{"n_experts": 80, "moe_layers": [0, 1, 2, 3, 4, 5, 6, 7, 8, 9, 10, 11, 12, 13, 14], "router_score": "sigmoid", "normalize_top_k": false, "shared_expert_gate": true, "vocab_size": 3255, "norm": "rmsnorm"}
Below are experts of layer 7 (counted from 0) of a mixture-of-experts language model. Rows are named router (the router's row for the expert), gate (a neuron's input weights, with its number), up (a neuron's input weights, with its number), down (a neuron's output weights, with its number) and show model dimensions 0-191. Each number is 128 + 24 x the weight over its row's rms, rounded and kept within 0 to 255. Numbers have three digits each.
Before each expert's rows: "mostly gets" lists some tokens that are sent to it at least half of the time. This comes from a sample of Wikipedia text that the model never trained on.

# expert 52
mostly gets: " B", " K", " C", " Ch", " L", " N"
router:081198126148143127123143096124129124113151148064099147138153112148108122148089090103174129131138105165166123083154147119130133142104141147116124137128119142096160091125123133092135098151115127124157113182088138151134146145117129090140109146146125123110122127125088134125160205112137125145087145120123127113122118127114129170131114138143076099097121150112103118148108141154171151095149130118125070160141121111119123138155106128128169108090155154158118194124186123131115100112131135079147141160125123139124131109164144135109140134124196135128147134125106166141102122104124127127
gate2:114117128130163131110115170125110113147158088099125124126114145118110105141138113159150104099173094145131121131105159118120135134120163177107133100130086111133127130170140135116140153139142168072166110159179102101144139128121150126138094146131138129112172118108078159074100103111164122101127155134137151088146118156127101131105107152151177094121107143102149113166100158156114142146151139109138157159087152150095134130120132092112097085080085118106122122109115151139150103098101089142114126137131079129107102168152132113118147136135131144128176098145119144141133116078169133094
up2:135122145130113153131121178121117114118103151153125142116151096163137139080143144104131101162113124060155135166153146148132146124122109109128171095089143156120095122126124143145118122129114119148125135096099151137123127123147134145131127099126131097185107148148153101167149163121067149168119101133114150163150122082118183141154125146102110163172121160168116104101183103083116116094107109099119124116132129125123109119141131115147101118123110111133127132143103128112104188129129157122143164111125160098137125112143072144140107120111120106124134132130133140074111173185099065127
down2:140212134125119115138118117124115135115095121157134112138107105165115088112117119133087133133105130143124150112123127097141085098151107169122112127136150095105146169091134138133127175130098115178146133139111154082111122123181107109143158111105086127105080157144140147136135107122149078133105099146154149137086148107129132102135142136131111147116136152140106120068150092086136119116111116135117128166098140070142127155134106148127126121120138145154082151178103140126118110097161135113123109098107115065140103139090126094098124125124122117170128122053107124123134116132099130156
gate3:122127108126116128118106147133137146136135128096132164161112121133159076150087095133149118160118124143145104136177154124136136126108118104155119150125091108126083123134148138111132134141109138149122106176127097148129147138179190135145133123161126113088109114125093155154145142191130080132085080134110158166131131079090094139131078134156120117111092135119155077121133136119143131140136110124129095165121092090142132090182093122094140133120181131138098142139155129114097161148130142117129154091137119101091123124121172122158174128149132148103159140091154140136099157129103159124
up3:114125125111140120097076115185150182120145127119086145138156104104149087140108148142119146132143156146126158162161125137127106140126143048153125112139128131129081113144165140117115093118105141142147090166150130180081147140120143133150104164149136118095106120121109144118118123171143119169111112147122157138126168128115098137145091154129099096127137106133120086156110132119091164168133132099157128129120129130160106108149130144124088118120193128154126125150118152134120167122078129100093137114076125109123146134095135120153165142162133138113125155112118150121095181167101162125
down3:098101093099177162103084114138118120135112129146079131092163136127107138100136153128092112152114118159152108126086144182139087110112162128153138140161138126119137078113114130147132120146115139129119157112107126141131136130170061152139066133146130075140151132160163118095113144163112141103106098116130119135134096138108120157136120150129165120156139117131115154175154143102165106133056111125152119147136145140145144136132136101112121137129089152121130104133093088147158098144153132150076120078134145131167116175124062121104139124127154151157129116156119139122125111159125128117
gate4:119140087120120124156115102088134125118119095120119110156137157101104114129193084139140121170087155168119091135120127158139130105130082120152154179101130067096087148112133149118153118117166109140117147163121132136118137123081135159119145138174140098114127076093179092117106149160106107145122138102144112145154136115123102137139081118084122126130179133113121132100133122114122129080175128130140122096164123110155102135092108144152101138131108171179148144092151122137115124108132112131130148134112119119125116103169173157152070150145144140098106121118147097125132104124142151133
up4:167118115137155116110098143091156145129150101095099142084178120090120120112113148149088162097163062102126180144135115134115116138164143108153126078134129144148189141121144097133115146137110102116096101108137129109124142133156103123118108115087107163129095154089098156115108105106130120151097125138110171105127087152177140131155143130188106161165101123135150138130135181103135157151111175129129154170103142142105132095107127149123132118115145142105114084158101100146129122138138116139126138094162115095108116141117117083095171101152120140123127120124113130156147103116154122131
down4:128108103077135113123110105128102112118054149144114108166115151132154167180129091129122114155090135220137111110113114129138127111119088153125179149111135105129129152163132155157139132109185150114148124140122108125141120107110163139189147152178162153110092102145126119182082138134137119125116108133094099152159107116120107141147116117122117126087159104118129104124165105125175093117137123139113095127153130093088089133122127165113117150148115121155117156104145145096111116144103102109124138154122140137148130114092159162121112133149145154115149145096140118119160127157150150116
gate5:111129096085162155103110106078098107101159166083118115142141114108168118147117117110143100159129109162165156151170155118152132102120101136170103152094114154129106131132117121127116106133143109113118141159106103179116164116149175136154134107164104107128163121079136114133115142139115118150123105137090141126133131094130097142121108143167140118121155168160130092141136151160132141119129114150124148136139142116093151139134127152135100101171114135124134121106102130133068143111095086122134166107130091088118123106110141072086113139176134086099127140142133085197128137099135091133
up5:090129150137129159169124177106097147099141124146118116168121142154128145104119126147140155109140125155143132109095185137132107149167160143133115171133163132132136122102109157135136106160137140119124144123172123118140168114116149123132126130185123092099137118150142153129125132121102103110108118135125142145137093072121109113129114142157118123131148152128164124161136120115179099143142087117077135135142147120118115120122087129144128087100160137089115159101128111170128106093084131150105152093162065111142117152140147130073115134087066105141146158134078119144096147166168103090
down5:142119119143129141115112138149162170129177139158112184111076135122124098117134106112127108139124154149120139149129107115120118137111100144134081139092112146104141124124098103121159161150142139115126122132138151147158156131130119137142172171115171107134174141157144129116152140169114157095129144122134125151167082141116101105112099153149158125141138091127086159134082125097136091109129118118149135140109114158198134181161163127121144095116172141127123102131100157103118131089095096127095131153126153090135130155131129109171122119082139137085122132097155075145119148096171173148
gate6:079139097124146128169120089126093096123105130155118088120055098142147120116124138090101112123124138140125124118128147161184179109110127110062126177135131115141061113110123132109130164122132137171061187129114130115128124094146124162155130118124137135126158136160128076141131118173172128115126121126132119096120117150145146107126131146095079095117152130118112112107131133167098102094161124104138163170144095155075124140161122128127119156136108156110144122090110135127095127140140118145111158115122140101086110090132150113136137121109125100132128137145114134099165121105156124139
up6:161138123141123151086113133159096148120158101103083178135196133078087136170106150146144138134099135149119176180128120118091104121144106108136144093141131109123155154116130122147120089088138070110134031141123115108108130174125108111120132164125141091133097103125102134122134121081162140136125119147144096108140144105138135135144121098147147144138116110086138121169132115102128136142104096132138122126144137112128139088103133110177145120103131120156128111151105163133130138060127159152139114119120119137159148136109107156135110137129141173149124113110136129123095122196129112133
down6:106143134117132163116113098110118137149177131129117101149125154130095137125140154145103133093118095149128151155084162139155086120131120142175107142142152132115153142129108103156138114154104119169134122153123119146083118128100140200137194152142142172103141119105141123112166137095096118119107116179156144179179100149148122170146114130096136128104110160150132141092156144110110133103141147119116142106094120104138133113138164142102122136151112120144132131121166134172101129082129140131084099163104125106091112064149136089141142128141150154163139152090109172155123117134143133158
gate7:103126133132109165121141115139178133127106105119146106133133128186145147141096112169149151110126099123084101092116121120161116123121182170134140169154164150140194116120131152127107112120133123153161140085131106123136092134136115132139142151141095169133110155104162136095126132099097117141102146100131145071123105129160121120143134125173084100118134121093106149158096102082178110096112162122141137157138141135133128091118136100122122105150137153125135126158123121144112145128125155132144135124128147131081138085140142128154101087130171128119125119135182163085072138177075134132
up7:145130102114141129133127140083086120139130088143130122090136117117122101073144129145129110145141149113128099157117107176101133131128164045178111099079117122137124110121120120100140119152110116120110124135127136115111110117114109122115129120112159093117153090107118110138124128178124068083136149118144094120181119107066138179113140119130164163113101127175133135135143143123111123165124110146144126165145124149127171151085108144110150158115119134179129156171120131123171100145162091132119130114135127135166157131136105139164157116161127174155119117125122070170117127128158129142
down7:116155126130102145120117111150130137114129129147133149125134141169158166106155117139061108153165161123139123165074134124085122099178154155114172120136124141126109156128149159107123138113147116088159163122128116177121157148135155133176162081115172117077139150102121153139143134155140114150134135108104116150122124130152143147135151143113105141140159180106099145134102122150098142107125130159129141150142172122106114120144156144102124138144095146147170102185158086153076145105160132112127137168152077107138162132085165119125112135147173142162147119158098133126124138109139109106
gate8:111122161113176115141075167129109133105119132116132102145130188105165158144137156094097113109086132158151150140122160153151111161142097113147110092102124112134150164135114129147158150084073123089137148115101134171106100154135097145147122112148138074082125147140124153072148109103129122142150128132138156124108136160131127103113131131144132143126174155148103088138159113108141140139145126121163130117117091138176117105171162154162115147165096137151144121088120163139173128108119142111098076113147135118123146107089115113119095134155184117114113110127095126117144103141105114118
up8:133142119141133142154132104115150153130128163098171113119117127166100106134118145147122104126117127101131122119103141087152130140126112155092157124117173178091146145125112132141130139136060132126140118145151138114111109135126119119097098138141083104074167145122128112145145155110122100110138101135129103104172113139128137127078082131115104126150190189137130164130159162164128142111105091160143047144133176141142152113131115143113147098139129138132157120135112111157150125133152112144147082137123099096193102103134123127132127145142121094102087078123117141096165150117169123147
down8:174130134106124145134095104108125147107107138138122144123113105100078135151170103118138142131126119143146151145084140109100166139146165149156157123113118091151101127121139162112120103130120123124143127066198154119129153124192111118102107082168103094145195109115118130166155155163138085091114114135147123133149134111146155129108114103105105113168087099159132102088133107097101114119133122119142147134093128106151165098123106139132075137151130120150135180092138103140113112121164116131128088115126159101119159124070090097129111127143104149125132155149135135155127111111117146123
gate9:138147167132160127129075136133103112112185141145112133106157155124107141116153106111176142168121099137188139120117136102171128097167124153123124136124135132085107147078129155144139114163142133122146144107158103102170155131108126112124133110109126129120142117093123102107134145175130123119157126122101144164123158105153163168135168133110130151109144182098144104134157130107162127114131123114122124136106075124124139118169123154150105151146138171101140133116124097139117112162129110134062166130182119073099129117144142121112099103104167154087136148130150102191141113147145165131
up9:148130145142131144123143114112124114087129108107085082089112125131124111167153109109127095166084119133120129152120123153150167103154071147178145162116093153146099156088131143114085164129138109136143141168111141126071169153123097119182142098138097106068140136125112151122129145120110146150103112130083116141160118133111133147115101104134140059134170169148134113097117156104129110121154135145141110137095134127143104128137147145117106157115139115087144129122141120160141124109113103085122122087106109114145103151161082139087087129107117159121099118127110166148134128108142075131
down9:106154135155116117079105114133124131128120047173102127127171116104117091115158130084126128068166189123145169169144127095108120169125131131134133126136133111124133166147168116121109119139134148150103131116090131116135101096121143119114119117157107121146117131162142155143159146139139141112097181116122097078134099109185149102139135141143127130136149075145132140129109109143069136169108071149155082117146147109160147116106110090119150124109133157090118152151140109125125140125135176114160097103150122123159090168127116089123126118102114139147134111117143132094122112113110135141
gate10:166144113149149124102120128106092106149125085134184136131085115199110113127101147158137120128126125138096161130152117094153123135146139088101120106143115122117155140131088086134111143138110169116147144138110164117136117055123098129089133168103119130087113103146098144116149117149149128123079155146120090096147167164123137122165135156109146146142160169140134173093135125118120163115126138137117048165144114096108126137136109135139152168106169111132101134088109159129111178141167163128133114127123141115130149155134150135110130107128168114122135133111133128141084102114092110126
up10:132131119147147120108141166092110112130128068153168149140115106187135098098112131161134126109163124126083141127167142081131120129141115086108106079170094107136146128131081086139113147176101146117153121149119161132106108092135100148095135161157133138103109092165097162145134113147141132124082160140089143087154138118138117111161134111125136126157144132155120153100136124141104147111146121156115061160132101130123137128108127162117158155101167116101100135144080169163149148166160164113155129092124145117135179172122116127118129129129134126120128137106148117117104099101109108123
down10:136075127111123134113121102142146179118126120102145131131131113141162140121132119140132128112128114079109099160143167119100166148148155137105132141102133133185109123100067147153095124102115166128142103156123078154165150132147114131123108139096171195152133118151142139154158126131125104129068184157124114173142112134091110160130124111121098119138134140122166087107095101148156090117138079116184113118124135151145142122151115145101104122112085138108135109120103106148141168142103145117135111097139093137138095132106058108163085141135125097148131109105127143121135131118122105105
gate11:117127166143124134107118088174180172133109145113143119135089142100131130132111137129172160140115140126137122118086142120150127143151141122140184190133144165087091154143135171116146155123124133146126109187138136112160149136126140115130160129149111139147132091109128176138147143160140102121143113095099099140175156145149102158147171144160135086129126118101141087162119115131125137163133133140146135123142129161132100148130108120133113153101106129116126156121117112086091145144116114120138125103167137120139107104149142137140115175121180154095115140131123120067078172091191087122
up11:168134133117126161101122105116167177148131145146144104121077128102154132117082164167179135108133163125124110117116111114139133081126133123127128171149149218098098127107124123135164127136126119144129109142139127143158143142124134135108176124123145116123160092151155145119138154177134094101129104105102085142179123124124110157132124149151133104148113148129139139117118113122119141161176081146157157117126113160154122160130093138108141139105135131129122167132128103083131169166136143087094120139123126120145134105156185151124085160160145130093115120148131105098072147119130082112
down11:074132163101131187106115137150101130129171145105122111077125101093128104120157155133129102133136125114140141127158150148127093147160145092129129079118138168127167085101125086178114098143135118074133103102104136119121182122147114137113113147140134130164142158147151154103116159149148135114100091073123128141106129106115105126135116173150172125136117139170119166175133141138129098121061129145154161124122120149095116110118161120143125170138182114147158166112119121133144132144133108140126122098107121151140112126110104119137146106099154152114162141156116138175128110127136125071
gate12:123148140136142128153128116128136152104089065126120158134130106118153140102065126124185102113167111103124128143166110135149127146124154142134127103129130140139082127127126137149124111092162157175118125090077106148140097098144146112091126173131118129126169105131112149117146137057095117124083130156132118089115168092142150146150119131131143126149171137159105153118140140144144144147121147122106143189156107139175100112136152138155134131094145116135103127159105096128079084098139128108129118109138186135110133142138140160100112126161133077155170137123125164132136106164111107152
up12:120132135130126096129092114117132100167194116115129144121165128146119133153082116150113093132131105141146133172146118128171103154073182135129133124116147147113092166124134138139118129117122130168197110114110115148158161122144106087108152112097094146123172152121111134102124149145111134088080131109184125093140141124166112139115168101111161142149172137154086146098135129136157124096117133134117149143115100130127143097163131144148096147119154125132154088118121131097079148081152126122131097138102148158110125107133156098133103143089179084149132105118130145157110107117164121124
down12:130071116136110121147117119126147150105132096118150147159126086158122132147119137082182099133129088136112129109118124115128138125133172152187096126089130139151109128113120143130078134121149104104101098081114122100121117125120125167114138139137117117146197140164134098143135181145070160170106140101134166140127087138151092158126149138142129143132135154124139086132142171140136133123122138119112144156125103119161129083119117124141104092096092131163145085117151128086140133129083112127116128136093105124115166142108104141094081138113136142159138120166131178099103092161088146122
gate13:126126161132140107089123054128166135117094151153087161141142134101134109125136143077125144134137138124175154096125130095168144097104127108137114159139131144079078125114122128109117126127114134119091123149116122113106136167136087147143093099173137121099135150142160142152129165149100148139152129142158166137154170133088135146135087172111145098108093147110132115120115149124138139142112126109139126149074176120140079098136124102094120138103129113124151130120149156188104098103117131106140149126102128154182091094154164136111131116126129129106110191133119130170121129144176139116
up13:155151187114120096138151110170160147139113149158088122145123157121167099120115121131112078121141125137153142117110111125109185068128122139121108136148116133068119130132110132132138117146085144149102161100137120113138139152130097112127102122128121161115129169140138151129151135124086094149125089133155159137133082130082128122086070117127091108072112144127122145065110193119148141116137109159136109133071163129091127126125088120106179120124152130115134144151147135160151120160109125157124160109119086140131110131142145157116134132147112147126135134148187156146127117114154117096
down13:139146092100126119107085096133089164129176114150127109101089116167113129141144159125144087093124150134102178130086173150152103145118138161119130103155139154115112129117135149124139106128119132075106163125100141165146134100159105137147115129160104105145149105118077129094141124198136088086163114122053138144146128155153150115135153133151165120124150116136102144161105136146144114131077100097171121133162091150183125117122128125118111175120138131105144120117098110122146144135124110152133098099135117108157106124135159131156131122117124175154117132127125128141116078093141104128
gate14:128147156109173132137116175082135123120161163137146136130144128108136157119126102094114102124099109187140150127128131117162144152103124149167087096103140137117095144109114164146135136104121119087142122141124129086097178133112095090172164109124146140093152177128089113103140139146145084172109141111157135174122120156111149128101120123169112096126125162145157147145114102123142121084177093113163116133133094114111103154159115130121124166143113153101150137086079125150111139138135140180123129107151139108125109084143138099108109117129172112132129118157182093153134124130106125096
up14:140153158124124139141108091155137140152126102103153126104136125106099134109106119168107140104078113122069158159144127088126127101120137132166135132160117113123087159157109137149155148154125146151124150136137100113123116133099130145140135111110122154119131123120126124088097158096151120090103149114135109145138088132135094112118124087120100122152192119114107138143116093077105119069134131156160114161200111127126120122130152144159164116121153121138120096122159171156127166096100117091099147157136183178144156085100147118160106123131094154140101116149171134140119107143104087136
down14:125121155103161080106088184092148114119131112154116117087165115138097135128128101095112167100128108119135119131129129137151109129112123121148144093123090125116092131135117152147121084112051138152162130131109140110134146126115139123103123145156070180126202137142160143171127153111160101088109118116109104167143137125182167118138128081152158106112081108108107149115132122128115099128176119109149163100131096143140141114117102127151139118137134158131174151125105111158138144141134163143098128090107137169160153108144118131114134137139123083128166085130137100131122117146109114148
gate15:085145103133096170140157163107078131105127139089119126123116125153091122162070157131133081106108145157094114117178146142137161146114132134114153127130111148157141119092146136143100137145119114187110157136129109171111091109158122115135106123140105101123111180113114132143142126168157116154076106097141079128132081145119146143135134085139131162108131120102164145119112094156126117082134127093119107137156080128110144111143150125183140154129112128149148109108169112102131101141151116147144128147153086166112136156159139111131122087095186124126137137150138107137147099127124114086
up15:177112191131161076125107113103132119106134132160116155144152163127127125079143120129077158102160098104162124130086140115121126086148166164169103129153134098065144157129124125159183128146118150094145119135127127080165116159100148154104145162128165169124165093174131165102121126147097129088129141141130120129124111132156104134112142152140143118120154134143121133123134138076153104125125137163123124136116151131126126111122111143105151120149176145131098134138093117183140150125125109110086187123133139091143141151128124144117169164142109125122165143124130154089132124153128145160
down15:157129160081130154140124170089118112149166141160140132140140143106094115155116114061095162138159114128113121103137145140117104114095118124073132142111115155121097140131121112118121123146083149050159097129123107141119144173113104109133083145126149113123117145112156122136146156128172107141124112127195081154147121157132113113130165158180164128126156144106079123123112172136116147110122117117170143144140115138136105140117112111144145152099102137142122159149121147098139088140113124105186098109132172145117170148131116113103190112161131102110145138112133126109157123154133112124
gate16:111148087090174157136124124063141127130139163075138136096152125120076132172122118117176114119134095135134106088135154146073138128092127102144091111132083133120175104102124124118140110113134141146112114148121122111120131121103122123144133129173121124097123145093140103145149140140139130108154132146149147103172168116113143135101154151162111117161135140127147143136108151149154194130103110112118142130099099147125138143113179113150123184134104097134155130106101136088124076127154111158149148104139097109139163104160123087118103150175122150116118183125136153137119104129185130119
up16:131135142134115118135142099131142129132124147128087134061133149108126140095115139149114165115100104120119131161108114119122132091172147114153125116112169138135131164127168131130075140141112189158165133138129122151127148167140091105133113099138115141189159125087169114088130134113138144122121131140121109147108162156104112122149152124128157118134140123105119133137103153100071129117131171090123139136144141134144104121129142121143106166182163061130144108148114136155128156061103098098142083125101142164145158120138143145138165116103161109085138081135152165124143119128073154127
down16:156184100102148130135124147098123108135119111130177149155165099140135139116079118104193119108106129118109104125146127147119151125101126130085142159123116149092112169157121134100141064085172128150115106149102124092109113111109105101114091163160148115136132126122137099142140137112108128091133131129119065106148121147130126167153157129117122145102141092125173142101160118150093134126185146133144141081154092135126145070150133128147179101115144138136133146132117127133149088177132140086112122138122137148101130091122135126102109107152115160126094157136115114087083124166125119134
gate17:171132187140173133132102062116094131102121150122132107143149138094186096106122103106101071171128100144138166171147111082197140100127099166132168117158130140082124142129142160144146127143129137140134098154098124136147141138126096117164147089147140163119137141131095122092126142113078110121124139117118140146149154168154137144097153123100145129115158140130091118137101127090124148127142122132136135147112086129134104144175120107120116163124165132166121112145111104147133111143147088099108130109137113086152103155119148099092098109157155154132112146108139103144150110128093140113
up17:164123110125132108186145125143117087089153145088130122178153162129121123137094114131127142131127099130145081114116117125132158135102119138141148115132141167119132142076141122126089144110123142143173133142180123127103110141142116123097136119145136114136146171076135126102160121161099124114099101111091136138148128118150105117113095132084129124125094147075131119105136094134152123151129121120076117125123091143111139191192115135078133203153105168116124120140175117158135147124127143136140164095140133140087148153163085107146127151132140117127174124109128174143106111094155138140
down17:144183139119132134080096126099127145152135111135131089112100133126129128106103143140143108120164149142092135136127094110122119148131125137162144134143125145116131097133144123129154054130159136112093143067138122134139118137169149139153139114101119106107077125126103125111124164108102182107159176121102115073153126141093096149123114134154126128097112083160159135132168145101124118156101134155153130133132140079143142148073132107128158109116095112190135125088125128095115137159144116143116105109155139109149129135129112128179181101119103136077134105165126081122110140109145173143
gate18:108146110125119143164104124126119118136159107107121154127123103203158153167126059133096112163103084147114104095108157158119151087075097117115116169098133166134090123099114131142074137152139091129144096154135150146162130173105140116094131149126098145134157142113131132123110160130136120135137121086122126121111093147142162130102092103136118099094095170118098152124152091154162138112114122110119151141160120111112144118142126145111142128151075141147095154135154111114131120094152155108145138141126157111100145089134158123166123084087092118135138135129157140099155131108154141167
up18:136124144128135067116121120156093143106147096163129100087133141134129149132137128102122082107049140141127140179143118105145101100108140138140133102130129120094138144136088127116147133111154175133126099116099137083124148125124126118096123076102145102113113117181110120137163139113106096101107128107147128122097132151129122157129141114122133103139153124109076102123135136105098126125098136098157128119093140153148146126140079114066099115084149122118142108143131168113164156138172145093100100103098136145164160153169123143157152185152122163103132149101116109133091109089099140103
down18:120132095144142144076104138112133146131141112125152076115124153103150121114138137113159138128132162111103145150127094142117084173167134143100128133139109134100141164110142142097125117123113151158136150119098086105096158130114153119154165156140183140113073137123134123131164094083147147124130116099131125142127128114123136139120133151164102169112116099130144084126127158087061127118156142122129120077145105066140156142134160111112156106089107148175132144156091125159152088157085143177158128135129082150116113165151090084125145121117098109147112105104131111113113116150138133110
gate19:095142140131105150150133137113153095113180197113103156113141141191136095108167129108119107122130122130131138079118194121139107152116176115125150178105130097118166106117141136111134109132128158130142144106126106122118124120156123182102122101129120091122082128161164139153123087135126076110118110147149130128129111129138107152125121128149126157082127120123134123127120103135146114105108127176167080124088132120110152093169095144103169095153187168087120139148147124130176136151115121148114113166150066106164140154121135143114111142140152133124140152135104115133136128112123159129
up19:136120138140138150108096109122188104072139134104126152141126153141168115102174163149104122120129105098116139114101153113101093129117158142103170142113137144102180150106099142113117101102111104106115093166161131105129122153151131155155135113170110092133089121138133146126102114107149125135131116178141130159152114127137069178136111115117108137123137125106095133157123108138124109184108100170149068163105144114132159087138134104092107133150162142117143119153150136116194111133085100120113120162120094139154117146112123125118136155163115118113148081141071120125112161103126124119
down19:158116151108125128112136113126112175129140114147142136126143128111160117140105156172146112136129107173113172165122096129140127063119109154131130106129157099165106130110126126128149119121159129074078133152135148132151116144160108143128121138156160165114163116136110157128171108139141163155180147114087145135112113151102159111093115126111108146112082125176151168105140152129142162139092133110127129092117146119093109113188147108099096160092119089115143165066113130116117166139105107156133122093161133093128096104131100106111151138095123154085126127149137096135173106131144132107
gate20:127097090104178126109081106105108151139112159134152166129157129142156124178124102149153103166124149181130116136132133111141164118124104116105169145118120108102099139131120137137155168137154105114125153133116109157162164133131150111122162127161118096149155119194117106113138135132138130176124151121166156097116143107138123128109088109151100119119118124141071095153153129152116106105128123106141134172106116108135085115168110159166087111110139098153143118111152117149072121150132098144133146098160081098098136101131175135104107131157090116129101157127091131159090140144108138101
up20:141131136120127093112135134125081176086119140145127151140158135137146125180125126139103122071123131127101121155124202115124186129102141133098160123113111120116081119176162112082143132138122112152134117115122126157096145136102146136108155165146105112130123086127159117097129091164155136179167110149102122122125124088103137181144139096097067121118148110157101124118156125145152111127127135135110131125135117120128107107115096158116108136110111123127123134102158153106158121156192125163132145125114124103127130125162151105168137112145062122128160101101150143138142124133190134165
down20:153137127150128152141093123135138091146099106134137106148150118141087132078153136129099118185097128147102179085096165119138134092098153148121120150209145128115146118112130154130131112154096133103108146123144154109107114112133112129101152131135151097149162158154097100090101158106149164101076135087130114109159132118132149132111114134167191123123119151135126142106120110157109112166096103150195121132103136114130183109091126131131149098141121091111104119128124150188127145140138120123107161159103116114138131142104124145129172162084137120112106122129133115173146120147155111117
gate21:130141114130157143135107135138108136136111171097150087139131151145143152168140079158118129166084126104135089092139097127104111118132086127099110151148163156127107108083147166124144129133160127080141103146091143135182151154167141120137162108143090121092144128102109144144133141127126086149142106141142130149147070121149136129130095131095122141116183154122126140118102156083102135118159126143128155127121104135119145139193133174109140097096136180135118147123183116103087115122126165126178114095097126154128102125113105146138147168121170131109104121109143116122143148096114089137
up21:114147131152151134084097124138148145122123134110134103104133125103151123141145120164097120099124169108137114107165094068098074168135077118124140122146143165139150118146143126127156108144116120076147129143191158111114108165117116113085124162113100163127083147114121135144082159117105111161164119142137110147111117137146113164134173087125119142144146128132128129165102129104102114157150155157114139139136113142092123126113166147172162100131138135166157141144127148078150109172111173123173095104089149145157121137125101190116123132097114123125091103145141121134149146138139101152
down21:136111178114110134090078131136100127151144125131116117127116155157134131120133128101115105182123181134156175159142149132148147142125146162095125173134140134137113118114168129155106084139137132124129120115163123062149122122176149155125173129129115118134142143133092118122139138146135124137117099106112144109165128142138131131119100097126166146139149145106102134157111104090135163123069108111145137124107087135116116143154110110111143153147120122145156145119134138176096137135167138076090103063148134136138091130138151105103081105091148191119162175110141141123150143132167077141
gate22:140119152122120150143132171120097115097119168088109110150153130103120142141148113096149071134128102106157130103125157156169154090102162165144112118120137130120077197106112134127143107124136152135117122137116154151141132156148060123144125109159119089128175126135113145147126131163121126095126119096150109171134124127080145148128096147090135127126099182101106169128145148165155094143126110136112139117098090143118134166141100130140114191124130139116141137104128135151108138121128075130129110102156101141128075136120104102112098126148137177114157142105083125174127135125082127107
up22:136129108123115126112141111126087099168124152152119140107125127135152093134129120114147114149126145162124123129118156114098125092158115102116121184112098109128120123119119119140129175184150100147174142183124106102143121097178147138116132099138139118131115126046106115109163065102133151123119163080136153118150117136135119057121124108103162157126131148155158114086184124109157143155124125129073119130138091156134136127124168129094108128149134079118124104114114103078087109110169120138125125104142107116110135102117135107146094133121136141115148148125163158126161116091173131133
down22:157155106123100131141138199146124106129069108098148101087106130140082140152133107128140178116126132068142119122152109119111098140102150138189124100154143119177110138164109122073107136139148110133147150118184112127140097135083156125114117130117143126127109146162140119164148111114143132131123128135116121116093120149162129114138144158125082134102078117128111113138170155168157129122188115155111129109139140082133102128103141137104178140152123101121077174138128106119118128105136142193128136153110144144123108111136142149152149142132095118176138104152120119097150147155123129121
gate23:121126090153132162133118119094104111111136152111082101139131128136131076121139081120175142110099143122130136121142135106127135115113077179111086160115116144120121193094137123129144115100117119136107167127114129134119101142175111076138120125150113120122147152086175175112117182125099107103107125139110127125135107146198100125167179130151157132091110154118129104141108125161163132175143114105120136149121118083082112143158159119109153114118080154142157130108151083121144125136143115121116162102154134139120094106138158147148118130122124137104073158123156131142177131126115131118
up23:129119147135124112110140155177150145114115126144115160109122115125147183120116168100102087098173124146164141128091137153110139143138153092151141145124145102122124109115117148119093108151141129112123125122200120150126113111120161189123147108132142107149109148150129129136127049156145117161115142113149148108116084126084137106100069125075116152182134122126135152119154154141098123129116142133191095110154153176134139119112104125091138128163139106081133126169104148129169130110136158141148122164145132125131147161104092105109121112136115128124161141124098096091091135098157116126
down23:116192152142153087116132126133123128131137101156130083102121145101108158099157144111130135130134144157085171135149150127175116149080128107174139113165136132127091151104143147118143132157134135120123102208108137134158102141134127119114112126155107161102128118130084143107153172131098152127119085187163145168100151108148124152104134145137085133101113137137137157116108178135114119119177095130118114111116156147100138073106147102140105135115137106128054158106101142089096112101150112103116115150107108137129140135143129118115135101108101120150128129093125085132131140154098114115
gate24:091142169132155088170100171100117104126172087132123122126124116113085162136145123118142122114095143105152114126157147128145152158160129128085145175104170140074156126174096149155112096179097121146161154165134114151151132158144113090111102117124146156120130069093137144137101111113161104108140104117119158100146133127094117104114139129111137136106130134129133109164141108145146141148159132135108148158077116165108116180155110101111091116140138135101145127157137106123126143105143110119136119136124111147156155182123120096113150122134151114107189134090099157161163137125121100150
up24:120124139139128105158118175145132157097111088167158106141140130117122157133144127108122168091075134114139109134113133134154135143161090159097145108157111134133165097125114159153127076141105110133120130146100120131142123150127132097126077181094158129086088094117100117146127096120155065122138129121194121133144156139082154119138132144074136133111137159105100111144099095120168108115184088096119130107120118123088121133120105124124104102146130189121129170148146110140108128102160131146100110119118093129154164147103115109111137107134130144112150131084104152145162153163110120129
down24:140089127112115108159167117145111125136159105156110111128123168124133126107133122103158139162104125122164151144119160132087090114138100121079123119144161114155116102100099153105136158118132159132115115109107095115145097135123128118124122147162108159169155126108121128120115127106130141099102085103198156141133133141066117117138118109152146135115132150196097126137118113082100109119122091111128162107108102145089183124079093121123128122170160117128113078145165104172162163104161119140096144133100129123125109098155117124100166140125083142119119164145139168104144099136124128167
gate25:143142143129154128137108113119126136146147155125141161090121136112126140120106130147126122161116114193156165126123088109179092073135124145116151145138126100093114116097128141141157133123169114157145106124072099115129126186117128094131139094118123140117117132172059111114147144119102159147123152160137133116101181154127169130118127151112142149129131156139151103116111138110165167114168122079126125121109129147125131140124175172120154132168092162107175114147135142103095122162126142156125115086129187150114114125132128124115124141108175158147117154128134149155115105175067113113
up25:118130134107107127104121065105138171116126175125108119128127121142151150149166130140094129087087126136146124087110127140122102131152129175132102107072126106125165151158132120121093154101115174113118098141137115098146196134131133127147140105169101100117102119164105130159123118108126131150088111110135139138157107153120095156148130127140145104124111124135197112134086169118121103160133113110116112087111182129131096107084132162128122120108141112133121140088128158139157146097102144083132091126136116128148080156153172146128094134143068151122119142116117161128171115149120148155
down25:127107081113116172147141135133117138119153085123094139136148143127124105127119115093091094142122155123185141108129111118133119140150096121102108106114129099107114122160133153135101113135154125091135125159128140164080125116127145107156127116169150110139084133171116134133107111152074078104125149174142102093132095100155131129166121093151152093131152086134120145153142126164110100155131100108187081146109109159148079126165097130116145134096170142106116134120112118155174096134119160103161134105128179134113130142136137112120133134098133153108152143087161129113156128134129061110